Weights of a small mixture-of-experts language model, trained from scratch on English Wikipedia.
Experts: 80 experts in each of 7 layers, 96 SwiGLU neurons an expert, 2 picks a token, a shared expert of 128 neurons.
Below are experts of layer 4 (counted from 0) of a mixture-of-experts language model. Rows are named router (the router's row for the expert), gate (a neuron's input weights, with its number), up (a neuron's input weights, with its number) and show model dimensions 0-255. Each number is 128 + 24 x the weight over its row's rms, rounded and kept within 0 to 255. Numbers have three digits each.
After each expert's rows: a language model's description of what the expert responds to; "gets" lists some tokens that make up at least twice as much of what it gets as of all text. This comes from a sample of Wikipedia text that the model never trained on. Tokens count by the router's weight.

# expert 56
router:145116128134141136153138112107130086109143101163109147119115180087119083150091144118124127143133135121122133119102130110116125098122097168126113128119103165124128109125126166089137098093124102146097099115094151119107096100151144135124077090151147154102122093130114120185161120097152096140102119173124144102169110137143138150162147143131101143173158161148066134095091145118118162106125129137147155122107100169114126148114146146181108082150130140157152110126132098082122097162099117109115095147118131113108167173141137094161078159126123151111133127128134145137110146113132189128168148152111122175102162169116101127127164129187113159145087124086126110108137149072096087112128129123107110113143139122130151135153150144102111106139104147130142126105099142128160122142118156
gate0:158120173107136123119107107127135105161124132136143160141123160172153152134146061116119150063135134094116134108157148155098099120145138113127081158106145127098121119142163156145132131158164133114123140105144114172163136141134156121113127097127112136149081155154120130076129107103102183120162157090110180135154144143157096112145130106172126150146140164114153136161133152133119139155100138134137147105127113153176124124109118130099131139127109153106133126119147124125062136088139135126144127122071134162116158097077140143125149104115124105115130127136111132134162154114136102112144105102149140087126135086140130184178150128152109108134171093100133102109120097122133164081151135085120126127126103178073131120113108153124123104185139136128106132159130112089127137122083099
up0:120143149140106150137146095144113152131093138128116109095155105115122113146115124136114132133128123120140144113096116125089093127057133138137137111092144119157103105131124108137170148143105087118116132117067126176105155123113089122149144141137142127091153101104137121157142196133184112124129132148119124130122107116107117134179135158115125118130155105129143147153085148121130107129127184169106110075158140089159126153161160115178129063144112111102165154099113090107104128106133092123126105134133150121131117127141167107109140148117152128160130117115176079115169117207158147168144130103155146124138153158111088110130102106114136112180105110125115119099157140106171116177141165121122096136121143113164121105123118097117101163099124123128155131108130177134102129112143140
gate1:153110129147141160104137126108131098141112123155164145135149088152099152124121158099153115094081090125095130110135147133109082140130146144158105105180112158166115158099119068133112181137121132113107147153174102112152120132145123116109138160130157136110098181149130089137091087179097104142093079141143126163139111119140137168119111149154076126116108147108117123146130121129163077099155127098125161148109128135154164102133088154131093128106112115091165169127162140118131113122168102123179112129120160130155116101102113099145151110102088157136103158157144131126126141090107137130135130143121118131140116131120117154165125154118144111105161121153160130101098146091109142111101097145117157153083118124148134172142148130157154143142119121109064130134112110137087138167153100
up1:145128113163153086064141135138165113128143082142124106103097130131080127111180105173084158114104101127083123132094180156109136101133163107108134161138131152134139137088091135108117160115192102097195131117138112138122095136161187111124095159135135122104185129145131150137112143133108143106152115122138110115108156112113146138089115121136108151095138111129135129140132128147132148109158120111115143145148153113077131125129102137125117145130087170130094116126125104154196143121123102142142123109097123115116169122087137102160153117100107119127180088142131089118114130111130052099129171121151160160179091112149112153135140129126134137115135127120126147126105118148129072102087115112144134101116126141115105159116154135153144146148107141145094112135113123127110145087136130
gate2:079171140112119138127141144113110147174114110103125151137164177123092111143134164128106120128154116146189104133130169128161143106110078088114158079137138103117102102066162132145058105145091110115116105100163136111126136151130136101110135138093131157144074115113145097096105175094159135120128126138114123171102118121155124125148119125151101117151130145124107125112121140135143155115152128140117141135159118108106106125105165138084091187141143145131102116110142107108110092149162140116116105108154096125112127147166142140137160164108108145108109099136137210099152151138118172141103137151150133150122123174152119138103083118146151111156122112132132123122109124158114162138125140120111153129134125131086103130091090108131125138093130147121135123097163081128133182133180127
up2:145176127095154115154117138148103120150149077108131134146152129138123112131157127147134146149137099093134096139142130159128117110113102151112144120124163136120118091099148137142092092123095127113136127086110147113136149138086154126145135136120109170177090157108096104118149141100141140155146102129086109111132160126159141142180157124148124112118103070158090115071131149146145144122129175139120177114140106120115136126148179145106083163159076152133091130102116130160140104124142117086105135131158122093149147130135131120128110124139136154121110144139140126093160173136112118160129129136120137160146086184150092143093103111164133124103126140121111088131092149166136097118120138128141150145088161146096167118112057118081116142121154137135115154088118101152160171139180158
gate3:122121112155130164108107142137145116123091144078158081114129169158193150144124135138154140079135111079160135099142127161126097164122094147144095150131122115119118099165103108159155170134133137164158156134129130126128171144147134098104123141118147147164139167101116119126109196124131181129106146084103126108095096071141133116134132113124138145093144100143162127127139114181175099147149104129130118090135153160134125139132112121152144091109131105120115159104150131096100127128145113129173098116125147164106099116092135115150117132172107137109157135141108106098156122118138156156094081124148156126137128105139104134150127136155132114116167113167101120167141117099111120123163120160126111149156130105188099115121164109085130150149164130142120153119146157122098157164091090
up3:158096095154137084145167176158146126169109122123107108148142121132166144144105128110108117125110109107127112145136131127122125158146147134114165141146136104081110098149134143122139168128180111098116115117088174166121108161099113125163128092087152135131126092141108144126140131162099122131146110144126137105103096117086136140148151112103109123063145091106148186135129141153117100163127153132146120100128120134119146133117106135118129137132135095167074130093111164086111172147150112150138142129151119152163143123133143144146146080117142098113157136089061094099098111139121108106134128129136126117096100097135135090122101145112139163150142119076138146149123184086187117101114171100147071104161128102146124098135133133129149114156112151135116173137092114105098129130098119
Math bars, non-Latin script. Absolute-value bars in LaTeX formulas, track-list pipes, Cyrillic and Japanese characters, and stray words after odd symbols or line breaks.
gets: "|", ".", "s.", "\"", "\n ", ";"

# expert 53
router:167152117114103169124083087115134138140139138117089136119109140123140153134127142093158122152108114141132152151112086118134104128110110139117094138165124161128171154089099156109136180108117130113131126144107082116154159114109083130090099105093149167105117085114120182116178122108135104170147145102149100143148102101106174131156127131140113095139160123165156113114141107157129147140135152077135145141155145117120111144094164154139137096101111092154142110128134107107142097166163120118114108134093111102124188143103111078152119110093122123136122144156172117113104105110135141107119143174141090131177172098102168124130136090113139138117098148162095095111112092132111161111141106128101131125148121110099100133136136114177122122137146103179150110157163118141093144112122159
gate0:155121124157119119108150144088147129132129128138156097108094120139172123121121120128131119126138109111121149100123108093163119118145101072149118124130102128157103136137133107090095152150147137139158100105139098087146128122114106079155155148121136126108147149096135129137141118147109108110159097161150155159152183082140175171112071115089115140113158121169103092116117117091132142123166132083161148179176117132161150099141101148145179134155104149118147107174105157122128119137153107164139126120113093101153183138117116129140128135124142117127104131142115089135117152103136112161092092142165097086145135118118133147096141133081154114117112103158132070130134128108087149098147157140159147142150059133137114119157105154107113134144169115128070120132136106102112115103105119
up0:123143108140088119135107135127113101113142101157097112097069115113135120101195124163107175192133162133142083119140108121116102111092116120101143114121113118128100141126112142114080149151093134151169158188137121077131107131151111112088130101137141142143166133105100197153172076136108139125151098124094144107148101149132150126087143139113111174112138111153172147132105106155121134133120091127148150136150131119120144138130126129135120145167088126118134091147148109110129115118110194139113140120157110150091132134134145129143110126155140111171120124151139119155091148126118121077134125151107118168133154109147140167155125122127154115109148092113137081105194115136151113175103145139113137162164110151103118179121076144139112117113131128140143106120176145097141136121120137
gate1:086128118078110150109137145112120139098133125094141084135097140149155163153132152106125082160094148146156112146189143127126173137131131083161147119154128113119107153111146156115123141141128136129148143095134124135158113099117146103104151116139143119112113111166105176101143106092115115141130107135134115108123121139123091129133159141164151146149135115104161078151166121112125133115131098110168123118134135107159163095126099098145139152165100121121154100111152171132098150090159157166126060117127128135157151149132163115133133134127131073106106132140173110146117176124147128124123156151172184153102110124113146145158136094107149130113150140134156113106107048139074156130074093138138157099156119155136088147139116145139139138139101122088125150177150132110151152135129099
up1:105168113123112117077159111136118157078164103124112133119139165135115161157099139185135155097142116146114099108119159122105139109109111070118104176116077133152129151124092097082126163119116140153070101099163145142131123155187126140117135108092147113180129090120119114139112108171168154117144106130106089125103119108111188140132129117101112146117125123138124111145120090098153122149085154130147113164122124123130101134098130154154114117139184107113116123098114145145159161133136149149135122132128139101103142108128113142141147185141166176102128122141134096127156144103134172071128120127098089111143141101119154169153161136168133126148086131158115134117120113134122083109106167094097148118111128135130128113129127126138131110136161137177134162144137151118117103071126122
gate2:119118133125147115142127146086135144097104175135139105119166138121146111151232136126135154121140154164143103116097167112133175161141139120157141149106144092106136129156111154087096122135183156136155138098130112134152127116151119117109086128121072152091133125127144121134136112122107091116120115155138133106154144159128083123096103122122109137122129142116149065149119111142149128140128137101119137128117154096084177102121122144128109130161103127141102120097143155099143141124150076137142104080157112190138110137147142155155136124143135112139111129158117156113068135184144112138108112166147082114146139155133100114110083108149142143144176124123141171160078104150099119100118141138115128113132084127118106150125133120141098112078154171165116158117143132146131133130087111
up2:100125157153106137146112162077159105163113153117099102123161117129162112126159149091137148107196135184144150150141153101108117164138147086134143134114157107124145132109109133097123140159150155155091147128146130125152129072129138091106138127086109146127149122101120128103114133167144094108150072149125118095144148137128111099128082099154161095107113122132111104126142125148123155147075146129147098127128113138093130169115140143157119145162104129127163126100088151114139096085127146115143119094128094160118117130149120109110171070133117144137106149177170141144088144133137121164110111133190135118184132122092113101101085102146121108132172120126150155130095147142116134128099095102140132137085096137144096127158155107121132108091157150116102131122142114131119122176164114
gate3:137141109133100127125117143116131118105186106131137149113107097109131133088147137151083108142139103097117100152132109137134115123140109112146119127150137137154116131188155138148142168151095134113130100147088133102151163160138109128108124163129136180100144154137096104128107126129124116087089127157139122140113145107108138152127123134118123209113168114112126141162099148138176159108111100104122099155175150166169123079163091108147103119149114101143133114105100112114169141118154147083092102147118130119141118072086114108094118128132145146153155126137132092103146147196091150116067124146091130142131152125108124098101102116171137093089135123122126149111157106152140130176087124141144104149118147121128142143123126147120101119095091131185132184121146103155151134113118159
up3:156091137117151133189098103159165114114121144148175110160129113127147102109097102147134136159123120090136082162144106154099128069144169135131083121117162096127094088162107131133145114134094132148085146185149129109117161064105110108150113109148114126122116118138133161103161140117126084153120108129115147158128118133078109116154112141144133088117089176141103100099140079071138107147119113141097106125107094153140141142090143070125117140131133152150126143122141116133101122128091119118125135154155130149104110140157167163157131120110168165132141141102119134176127131101135156120151147174070121138145112158113075093147153112144109151095160116114122114154126127141152134125124127130112104143116111159127184087117126140121137128099138126157120136098109126135136153156112094
Infobox list formatting. Line breaks and field labels in infobox lists, such as taxonomy fields (Phylum:, Type species, Subphylum) and coordinate digits.
gets: "\n", ".", "/", " Type", ":", "S"

# expert 60
router:116105116111098142126065119126113129114160130117110119166132135129143145141116126109167121121117106145140174125138105129103127133130131146178127131117139196143126128126128099130159163119109119134143117141123124129120134142103150145132137071124127114133090097114127161118170156095148138147107140138123110117178108127126146098177149142123138094156168099138149111133123084127119106105137129187109088077154118144150090163060153112151119130129160077182164063155129093109153124175149075100115145128083096139160174151123124119149138103142144102139091099151136125141128114148150108136141160144143106163145159082128148151094132139175136142139097139153081124131146104130095117130112080107123148119135165084127109129164106112148129152122165104137125154131108126159127126135153163
gate0:160134162157136110144107132169140127124110104106139105145139152127119159140136129139134153118135138112165136135102206136108153131154123139137127154124137063108142120110107135143141134162123152141155112179108130115094125166128147137137105131115100121095115157110133118134126136091202115116134053125139104128165152099101092124118140084106160120142130130098088118142118143184110126140125130127114136141120142137101110123125112159125096148091174122130123160105123143167115153174112134115158109099119121119115128128124087141113128131166130102141128142135161072064153101138097148132137128106101117100162124086162120154103090131142101170137109141144136132094131088148102141160102125115122162172099109131143178093164168115098108151148165136119174170130116111115091095113100168
up0:160121136137113095116116159137137101149062161122174142126109111154182158102183099129110181115097136104150104156144141111136185111114101133128112150123155133092127106096168110120144134112126108107153137116134117120146121148123126112177129121134130117115134149086085167153131183131157135124147114104170177128147151113146096117120083086126189152101156171122156067177142104113140105117125110183149111137110157159120143151117148122140144137156130087133165179084108155106129157124108168132133133121115099134143114151132141124153093111115123095114107076133125131101154129125120118138116156090151138146142130120125159153170134117151155113132121125083118113146146093133110146117101124142118158152113127095128126088163114141121110137101158098132084183092122127123127125111128120
gate1:139147094094154135148150127145084123136113134117093117130183166092162169165118136105111103137164101124102145100151149137126132172161137126139139114103144119091144125095115140135096180166152140173158161156106170125154148132151091098109147149150144110119103088164165128097131163122165117162098133130114120118108168125113133118160168108104102125140096128133138128162134127100148115106133149136109142121135112097144137086118125107146174140139147121093143155122088067141144103114126142098151140063111099114137120120118093123142156119138133122148127153145133112121160116106142118170139152138094095111109131105138137134134066135160136080180181099073131169137124147176121125152120108114104108112150113111116072101128116124121152150147095136099133107147156155131123124150141165
up1:126125144104106125079111116134151119126132103123129124132137107068131150179115145160158069124178146125137121134119112111057104109119138159089102103123114181064165161104170145096121112137083092118128180147148135109130127114166143125090151124113141125129108112157153116112109145121154111150148115118146135138160075146143127151121122137101150077189083148113119121125110099147153146121135125091164132141132109136145131128110104156138128100093121149102121117126136108151118123188113145115097137115113105118160145125146056104113119139147176175130095102124155121099131156082117175144089094145131124128151141140110152113123141123120089147130158116127136164116140080136151109140166130156160116111101123114116110131087115116175138151126154114123147105133119128138118156111143169
gate2:161140103157107129105102111090151125144097131148149153132137109133078126138102140155141118117108136158175070157126120129109148117162130143152131118141127130128139115095100092140102130165156155140145140122161165138130114155148112080154124161179127137121147106130175117114118107087087168103126108141118129110165113132109152121107127140152076130073113127122152108156149140102160134110118122090129130130161107147148132091160151137151102155112148142133122115136173112154191096076141123146135112147100120149128148139155109075119164129124159077136115169128108151140169148116132116107114094153166145092082129149130177133144078128163117095137073129164130133143134089180109101139089104122159130174138111106109139130083151119109115138094175117137132142127128147112124115122102123
up2:135100123126167102169078127132116109157132106155091147176140122099123160102192142150097112165126150086081114120070148177113140123114127153151136155099159148127125124110137090149083096152132080089148099135136151101158117135140162140156151114099101127130116123152094101106133109123146140126166120091127143147124119139149130133111104098128167116160144149138144091138200124131138117124152139134145134099130142128142136128139110141151138124093171093100128109119160090137080152128132128136104096093141102131086096116146133124131161148125182108125127140154112102109130118125081165094169112187118096139110130100143151133118132130143112163169128095145118149101125125154101110100178108127128130097126115172128174084131180127132111141147120136118174118134123133134108140171134110
gate3:109142151137118154135149122104155125142106111109146134127133092154126163106135134093128088099105105111137137083128123174153086127109096128124082122128139130162172130130099091149127155125121125159092148090127169144135154143134146163128123150109081129157152114122122131113135120136139147106105118132119141113101183170136122144133162072069155135129077135112112124148117109093129120175096123110048124178153166100166134087082135131118149109135050116131134144149093150131117160125112115170123176126109137136158127127096144103127153150113144137094162188120151151123105105120126159182113125086166123127122156133161148137123141118108183125138205098127104119136141137157122133134142109125104102151140120137108104147149124121129146130123157112121149103139099102128140134111125149
up3:092147159135101139128108124117136096151118153130120105157146129092084150111157093127155112121152079143137149101130126162156164123103146105138117130158080134087133120110103125124073143129150149155078151152137160125112096163110125097147082124160113113164170117130119132112142128171096179105097103147126112104119182152141124113109127124112132129097119113169160138168131105119142100144129109121110116171133104117124123136094145130133115143123092119110133140130154096118145139100119073191141158101098118139068147172081159159142176110122096127135158163162122125109131094114147142130116124072130104138103144126140144149136136161146130101147167110103085115098106149162125141138093098103125095134149162140139128159137186110128143115120184099128129156129096111156143104141134134
Infobox list hyphens. Line-initial hyphens and field values in infobox-style key: value lists, plus date ranges like –present, units, and coordinates.
gets: "-", " United", ";", ")", ");", " /"

# expert 45
router:139113127145143139108143146122139126060120136116135140103113162111104148170109129120126153134122132141121154154095161136116154112128190143147138121093125113114148131169143120111115128110119117132110128146110143129158079151111152120136140166097185086112145167122131135106106168138135093092107116147112166105176132143128116078111142144168114113105145128139145100145122129130120108134132138160126110161113094156085087120103160105118101110127162158122145112146134099129152142130081100100117112106141085096149086151143147118126092117154160108085123111131065144132140150116100161134176141126143137124098165138113142122108151096154100139110154069162068092128175124159130123098144143135174127116137166124170157116122157103109148135112151106187102142088118094096124116120098097
gate0:115123112142095107131173117165091110142150098116108143116136178115136091108143099153102114089180107136179110122136146123145136120145128145101100140133120128140135094112146167097144081183097129125142117168082129103131105153141118115098130112142069141129117144133134103134131133093144131141115157122109128133109131113135111122116107134135092164116155141128097154142082098101121159132128119130137108146136156142137132117149102159116104116112119151092137093153152162161101117109185168153116079138156129144091139118130132116147088148119139137128174104172115122100155139175130052085142167139104157136147114154156124119128102135117180131161089123071124169145121136094194143159110113120138127136112131136136127159106148116139125110108142140101141133112129140149148107097209130
up0:102138133131143111156111100086174146138138125123139156160127111120122162123108170131135178140131159131089110137115120128139108142087091146125141119160102115106148132108122132132118137112124095121131107145179127151118153103150153111106140123132138162138112151135167165118181123127137113140164119156132134117157094141128115132126109106135152057142132151100106163117143168141125110163127167100130146128135119149131147134089151119157142120093103085124176183127114112105142144145119086167150159134140132150091147155136079155118159155194141195114144150106153127106110133120098186148109122095105112142146131084143128144167127089138102115105126153112162135134091121148087105113133131073068137151132110157111116113156133163173142140117130105117123084142133113118116135097074094
gate1:144119163124107124123078165162081097161157124120148101102116096113166135124063119112142146117105170106116143119105117125136121110101147105154112092103171124160111129104151125156152141121136138137122155095104112080103115095112139089146156124174130086134148125114134126180151137133162086156134123113127149150067139145118164131116136144110129109142147146103122150187107174105110089131134119116160104070121119101130138129158120119141153127112129136156148098115120093099086137105112186096139149197121125133107130119145147146085126146126108166124123104145162125150146118117157110053128162144125137124099137121132112165166153135130105119136101134099141099152135127116190120121139143155167117143110134139145113141128101133086112114094130158123091118104114159119127107148154167
up1:095139137150119085102132114148132090174144112130166130080107133170134112094159148140149160111110150080089131175137129121100124114080134106118163066125115168155138118089148100128138115118107142176136162065091113116107150111118116136129137133117148127131123088070164148187136128154100143135134126144150140165141125136167148135092091116110114142138139162103122118150085162119122092096123151106170136117112129143126142087139147139128128119122119158128124125119184166113125126127107124095138114104135143141096101087151097160153138138130126118136147119095129139175151135093155141137128163114165151160142123148128130131103131145125096143136134139105133124144155117096095108163108161178135195105153136161117118162138150129045100109110106163150119118127105144125135128136131110
gate2:105129136167110137158120108114128137131152146116123078128146112182156169102111143095101080138094129138085133151128151125174159145080143129131092123111134078148179137119104131123124105164081149199133169133107115128116136106126110075135146171125134104129114144162073118091108096126151126140124132149117146176143155133109141134125086124110110101125125147122161145128167100110146162091173120112125154140136126130152166168160162131152116129146109120123112114137168160143122132121170107127090147138160140111144122073104095092150145149145119133135160129132114112126147136146159116071104120127103130126156121085095118154138144093099116112123107107117140158168099123133087142136104084145151140148088140121118136158130105135110111162132089097166112166124171134121098147105123105
up2:127147194117131121101143137164134110131111064116121129094120169102071138094133071102141133127157137133137120151117139154095120149116123138097138133102132153107088125105216112090186141092145103173104135162079130097116115176111135137117127115094128104142125123125142118107082140157154153149117142129138134135110129114141121106122158126158077189123138169140133135126128115173119088094128117138120089113117157102142133142144117163163140162098116117118110096101110130216143125152115110143087140102117132099101143122160136145151106105128147136094128127157115116142121144101109125101120108152154177159104150128132159151103137152130132150153166135126085126110153143120167093129175139123131146109114119128131071103103110118111140135093121122146141116110120146119143128121139111
gate3:133140149093102138150154133133107160089107121102124145156140108113151129151083144130124079117132081137153124145151127139147131131148144145136128121137144151116104134147110115110186126164084063111096105142121130151146135093126128107133130117099108133136145129105154133152093111068119125127135135118095144144124100117114146132149158108108094117104151193149128128121148125119105178141118093124091143084161083130113102159085107142091122126104114124160146134124185154154143130080112151082139056127113136141146184098072140114114145145115133076132162134110136124155117150151144149138152117126118098108115142169116122130197129149147186078131168163136118133162125154106146120116165155142160108147131152088130137127092110108110128146134134135087131146120108110142152120106112105
up3:128110094170116140119100147095151128144161153113111117128147117137134081141132121089108173128132120154137136124129112148157162131093108114132123148096100116147135112123160120171105135077141154114157171094138181140096125140108144140157138102086120085132137131119105112135156112163135133116083121120122116080152171153140126121120091163152156131150093091135160114126117121125150136110115141137109162167106128119129133120146148098135119142186093180144122098130102093156131109114106141164113165126187128079147109101168126092152093109168134166117141125153150136105178103124137093168131130137129155135132131103119154097082099112065130130144103135151122140130126130200120123111135096115107133129151138134134080106106132149148124180088113107148103103168116109109095122161147135
Clause-final punctuated words. Words carrying a comma or period that close an introductory phrase or sentence, chiefly years and ages, like "in 2015.", "at the age of 11,".
gets: ".", ",", "s.", "s,", " when", " 2019,"

# expert 31
router:134097097150142125083100117146126148145093156154127110129132116093163120139163132119119142167136151118115149159123110132177167113153148143129118112085117119102151113169131165158112167139119151145119155120087147116136101162130148115156165142127126089139126112151164137185092119148151161117146098102166107082090134141104123095119121111171103147115143173140146119096134116090113127113134155096153088120097123127101142109111127137139166112157133138144099094118133124138146135122104104119102095132117127096099084092128100088097105127158160161092140157133119106129155150151158128133162099147145152098114159154117101087106167154121187176141124094132096137134138107132092090147106181120173137108137136117149125117119149116123101127100158118203143118098141143136149126100104153
gate0:131127115120073092162119144141106100148140153083116151133133162128131157147153122099129096130093159145111126121180121141148116128135109139110122108141099088161117130105129127148108117145114108137158124099141139145142170132118126117140164142102124086153085110096123118119173132188141117168079145130120129149107133147135147117160131125149134124197166114058136135135108109085149117142134163130090123125112115101109114126143151097083153111120138156146116094108155107120097142116087163138139136153136156139095140132123121148135156140164127086117088135116123123109105125157158170147154139127133194140124140100171118092130096060137119074137114110128127155166149121100098160129138137146176110097139157179144105142104071117131155129100096120122107169131136103160149113145124129
up0:110114152122127115113132130144113167161175111101138138076122104168123110096125116100113139105140200174125127122120146131114111118112105091132122102146135105113137141075127151184092088129130127133151145076111138114164124121149081144141116149103142086098132137113146129139170132143173153101130131104130125115135154084143129141097118090100170145150108127116136135125113104147113094166149106130094144147124118125139139108143124124108140136120145134151122109132096094124110120079115119131154179113159110114139126099113127107123161094166135104108116140119160096124145134128102151144144129180119178083089132110107153136118136115116121106087115106129124083166176093107138202124145129125156141186167129173172126096096124150135134091130082141122130142191129124106113147124118103
gate1:101156106140157109140118127133151103096079114134174070118157074155101122115165115103141112151113111100133074117141142170140127161135125142147125115087130138100120118148147162159149152094127116133130142156124130130148103150158126115106097116107105131144166099135126124136088107136164174162123124116102145127118142144114139136138090132140100124137082104134116130129065113127114120135141139132137124094129141096145180120115102177136120159147174139100125190094182127112164133127155126140108104100117111115134124143142098162175122107160106138097140104071091107173142135119121130119110140113143159145102116099125159142120139169128128116090132152154133155135132192120119131098097159153119093114117099113085155133103123091115105178106163136130145162176141097137154157089143138
up1:153125128113121125110142126131127145137172132128105164136102135111155131153120117139102110096140156168096163115112094098124140085096133165098136119167117103130107146121112124133095087161130156173127108108102107118112125119102131135092135118153124115092157161090124148143147124088120079108114158142127090108174178137177082139114135138096148148104155119125125143110166137147108182125139117156138115161130090160099092154156098062119111106111110104103111078164078099131118133118100117105152140169114137131125162115137158089136113120082161121160118149165176142101149101116133105125136098152122101111170140126121098123121161131118127162133094099120147098119128089119133131146129103085164136155132146130165100144110142165113144074145070117119139105091140138144118139134108116
gate2:170145121107150158118112138152160155142154162098114151194119098097099180132173143145138115116106130119161155143097136112145153116155141094161185142126106093118137142090148127167122105128096161108119133134106146113117125170155130106162146149100128083167108119077118135108116126146128087151138128118109109106130124129143132129095153093133138107153128140106099134159119111122108158095116108115101160149111100139106149137145144110101128162150128123104094083104130103132127120116114131147159182121107087148136129110070124105101131126106120128100101147104138128150140111092132136149160110104120156103082125173165098162117164129105138121126097123135124121150118092157133106131087107154175171145104148162114110173175118127102124150075115109155163189142166114125143137124101129
up2:124119124152119150090133174128153104127139138105174160154106141157111127153075091145125156120115131095106150162121183126115150141110156145150088108133143133141161112149141100138132164108139138097119129186105129120100148111117167143111111138126153128121143125165116103092149155134138151089158131125178171140133137110099150124130146107128131129070102139070130131156147152164135133136111125121120117112129125146125113189123128118149178135136149107047136136131140141172104098099148152113121134108118120147142134115142149115111099164148148141105117089123113132179098136147129105090089145133113115108125146129138144128165185129110131136111138088167129115120119102154099101154125118118120158130106092136150120099133172167188111161088104110120125130053136088100101106097124104
gate3:108139108113108134114151169138092090143127118122124145136163140147134111148075141121069135098114167173184132129112159080133123149129126128116092155118128135135116105119169113102166162148119113106141150161109118124139134144144182080116121118143153093155161136136108134153140120127136183103129124170136084103109115119153122147153137131122136121132104117106081134132108149145129100124152030135130145115126114121090106118144071123099150119115159120136154122129095125126120166170101165111113138072125105108140122138153131109101146125109117151119128095140151124096141118150117122110085124151143127115087135109144161094129127179141106151165134100100135153035096091117112128132120121128143111127123129149131132113112131134103153115150068160128100158101153154134096092143145102
up3:102104122139137141122122113107115127124138080127137108159170162135116128135065122147114134135096109167172152139098158128166105172149150170138081178138155151134131097116132114113179160148107102123170160172123105091123124135143125152116115127113153098162136136168124122135128129166152116137126127128093142105138103118129159132148160136130100104124118131143112157118111148117132088173139055124120124103135101132139110123131089150090159123101161113117160168133116140138122130133122160122109173082128078110157122105120123096113152128131138174111165114073107114142145162150104099105096102122170074101067150119132160104133129153135135174131143125114124106109105082135161152149126131138131081137130138106114156111148115131165179134146117138132095161129160161102103110159125113
Paragraph line breaks. Line breaks ending a paragraph or table, typically after a full stop or closing quote and before a heading or new paragraph.
gets: "\n", "\"", ".\"", "$", ")", "\","

# expert 28
router:139105141164147139117137095117148098082167100114139129086174147176143102142149139136117101133117146132118141115107143130138106116122178145109155164085134105113175121088096155141115156085146136153130147143097145119156065149120142122107113155126157083108120110087116123158149139173130143134106119098142133115112163085080155078128126139141101093103186152112135114123142134127142165139147166146123130164115140146109101152158153107132131108131102092132142148139105087141139151084154124112102107141151125127144124115111142155118121121132133130069110151122115119143107147133128155121191114121110143148111166160102128131115174123156117171140134120150088116130116065118103095131168156138111125133161160155143128149087155110093125133119132125198119157078100136133159139130115105
gate0:126132104160134139096105125114100135144165114135123122113116124133133115128159149102144128109139140107169150090131117165123139150123134161124116112128102119159100131138121156122143101121128095139141112117113152084110137097110124104094149107126114189154102095132176167091099150125139121139127088132114150148149145181156079142156107143129082134179119149151089100092121120152115123107114119134148142195144138162138159142164142149133104119151122109140094098090145167114150108157118110121096113121104133108179161141169106174181113152128134137137111170102101138154161120102091176135146158152135118137163149120070126127083152158166123139144110088098134125103074131106058170134104147164112115132109115131091097107121140113151134111172141105133127119149134119142142109134103124
up0:134117123151172163139132096142138119089095140106127174118163156136160077121135131090139141160143096077148124164117085116162149098120107143136151135124112155109130124142106140129132109099116137118157162129098100139138115167120126120119152145163126082149105153135105147086137142153102109162134183095130137081147145113101144102140152148131106119131156154126175164078113130065122150124112145135082115110094140110097120122113126111179150144121144108104126127163144117130140109096140134109139087176147116115093134107117126070106102147096156137114124120113145135117128149115192121144141116130149158159112121154119157111143087079102166147158140122127096134179119118141150113162138147151087167114154152100123135134079127107113093093079136095157136125123142149096159134128110143
gate1:108106159130098080117172132172106150163160109169090158103105133156097160091146145126087127124166124121085128141166148156090128184144140149151171099105137136130140138094153163148108129145119081116142090145114146148112120126096130157117126136091132128110131118122121091163160135107155123147146121106167133124127095143148129121100135079144134166117142159134110160121099127118170112149094139135143115131108143145146136074112121163105151122130095141115145127141133114153135143132106100178090107105131135154109066150106103128166132143117147121131104093109136141173151144127093110124111129112165110148075158122120179145145103152075114164180115104185151155102127136125146171122134156118092114109149128129094115117129172109136122138167103153110138156117137134159099113101121131
up1:159135159117143102139119112111134142151143126083123130105118125108118158116130169129120160108136115124098129135092135125112174143149130182121164119142150103124159143106145129081134141125123108078118110168126129189154104162101114110120171162141133104107101166128138112144133109130153078129140092135159164165116146119115116107081150087166086086116143151078153151121140110144152123120119146172122088121134158133135121137109129151071160103079108112125127139185119082170137156111120108151117137113141078133137081104139145102131120155129165127128085099135114088133164181161158101153128107107134106123110155144129147139156133191138107142145126068152122152161100121129130107122114110156142139106119145122135110121102153091092130157132149111138126136080119143160133126126118088
gate2:109122111149110103079148118149136108098099113158106169119137142153149125126147143133156127149173162157152116191129159117130109127178124123133100125105130188086140146105139137123135107115131120159121160165147115105139099114129154141116090108130114124167139144138167129130141118056147150125134141133139128131113107104141159114082113136137089124165131120210093126100082132094099078146120121121134085139101181085145144107135105156137149162128152147126133059098134147130144157130096126102134118119095119143142131099128117085098135170163136109099132127122109164132099123118153183148161109132107141110129156151108131088092164172125154128167124086090130147094113119116084130150135155150147130124158099093129133105119103148148140140118111103142130149156104130133132149100120110
up2:133115129131130123114126129154147142108102141111129140124149139113139119173082157102140091156143143140167134161111137147178141147204131151144136151118150100146130156164103121177161098124120132116097134135143123106142106106186177135115148131130118128147135135113174176169117101105133117151126115121098121101111108112126133138117129135089108084152098085161052098146121132087092108126139096131107087108126143092150154132161094166136114128118141139119123088114139147125122149100101094111124089131099116144175180127097071112132127127142117163125105148142151127091113102095142181150149132140117132087113131134108139093092139103150145143140133077079138079116122120117092122128116185127144130138141106123129157098113106151128148128121093133128124154161097153111143125127156079
gate3:104108158106071126123097135127098131128171129130119082129143107122086139069131120122142135116097103116049135070106158081088171121093129117139133128098140121140113138118158071097155164139125133130116114135112154093133135157130127141098126129078176145128172124128166120104153125149144149150123118137125116157139150141146136144113084118123169125106120124142109091141125127148132148107128146129145143081122177149121103142127143144137122090151136151125152108123079116143157094113156143145152100151161151169111143098063098135149086144145133135137125136125139122121131118172116129078121125134127099110125133133129135154127116142096163123093152132124132099136120150118099146153139086133121152071143096123128137170187105157138110130162110152104157158133114112143075106112152188
up3:071144112126144082128133131113132133156098132173110118132124123145128154119130096144116128123104141077151085105125111122150160157169124139123150125132083157131106106116089123090173117124073084092094120094124128137128094102107134126139115126129096160159155128159115115128136139124128121105109129165130107167162103141117145133157121146102105150134140159158121142130098128117129175129101105102110165128118137147130158136106163145123116151133090111179154133128106186122148142137143172135128113196116143088134137138144161126099100108160087101140139129075143111141126146128112140153140191132143116144155137137102126141110096205121141168080062181140129107134115136109102179112136113146147137134122111109139113140131067150097150106150136156145102119122116119136119118142116176
Sentence-final periods. Periods, often fused with a word ending, that close a sentence in prose, such as agency., audiences., songs."; occasionally semicolons.
gets: ".", "s.", ").", "\".", "ed.", "es."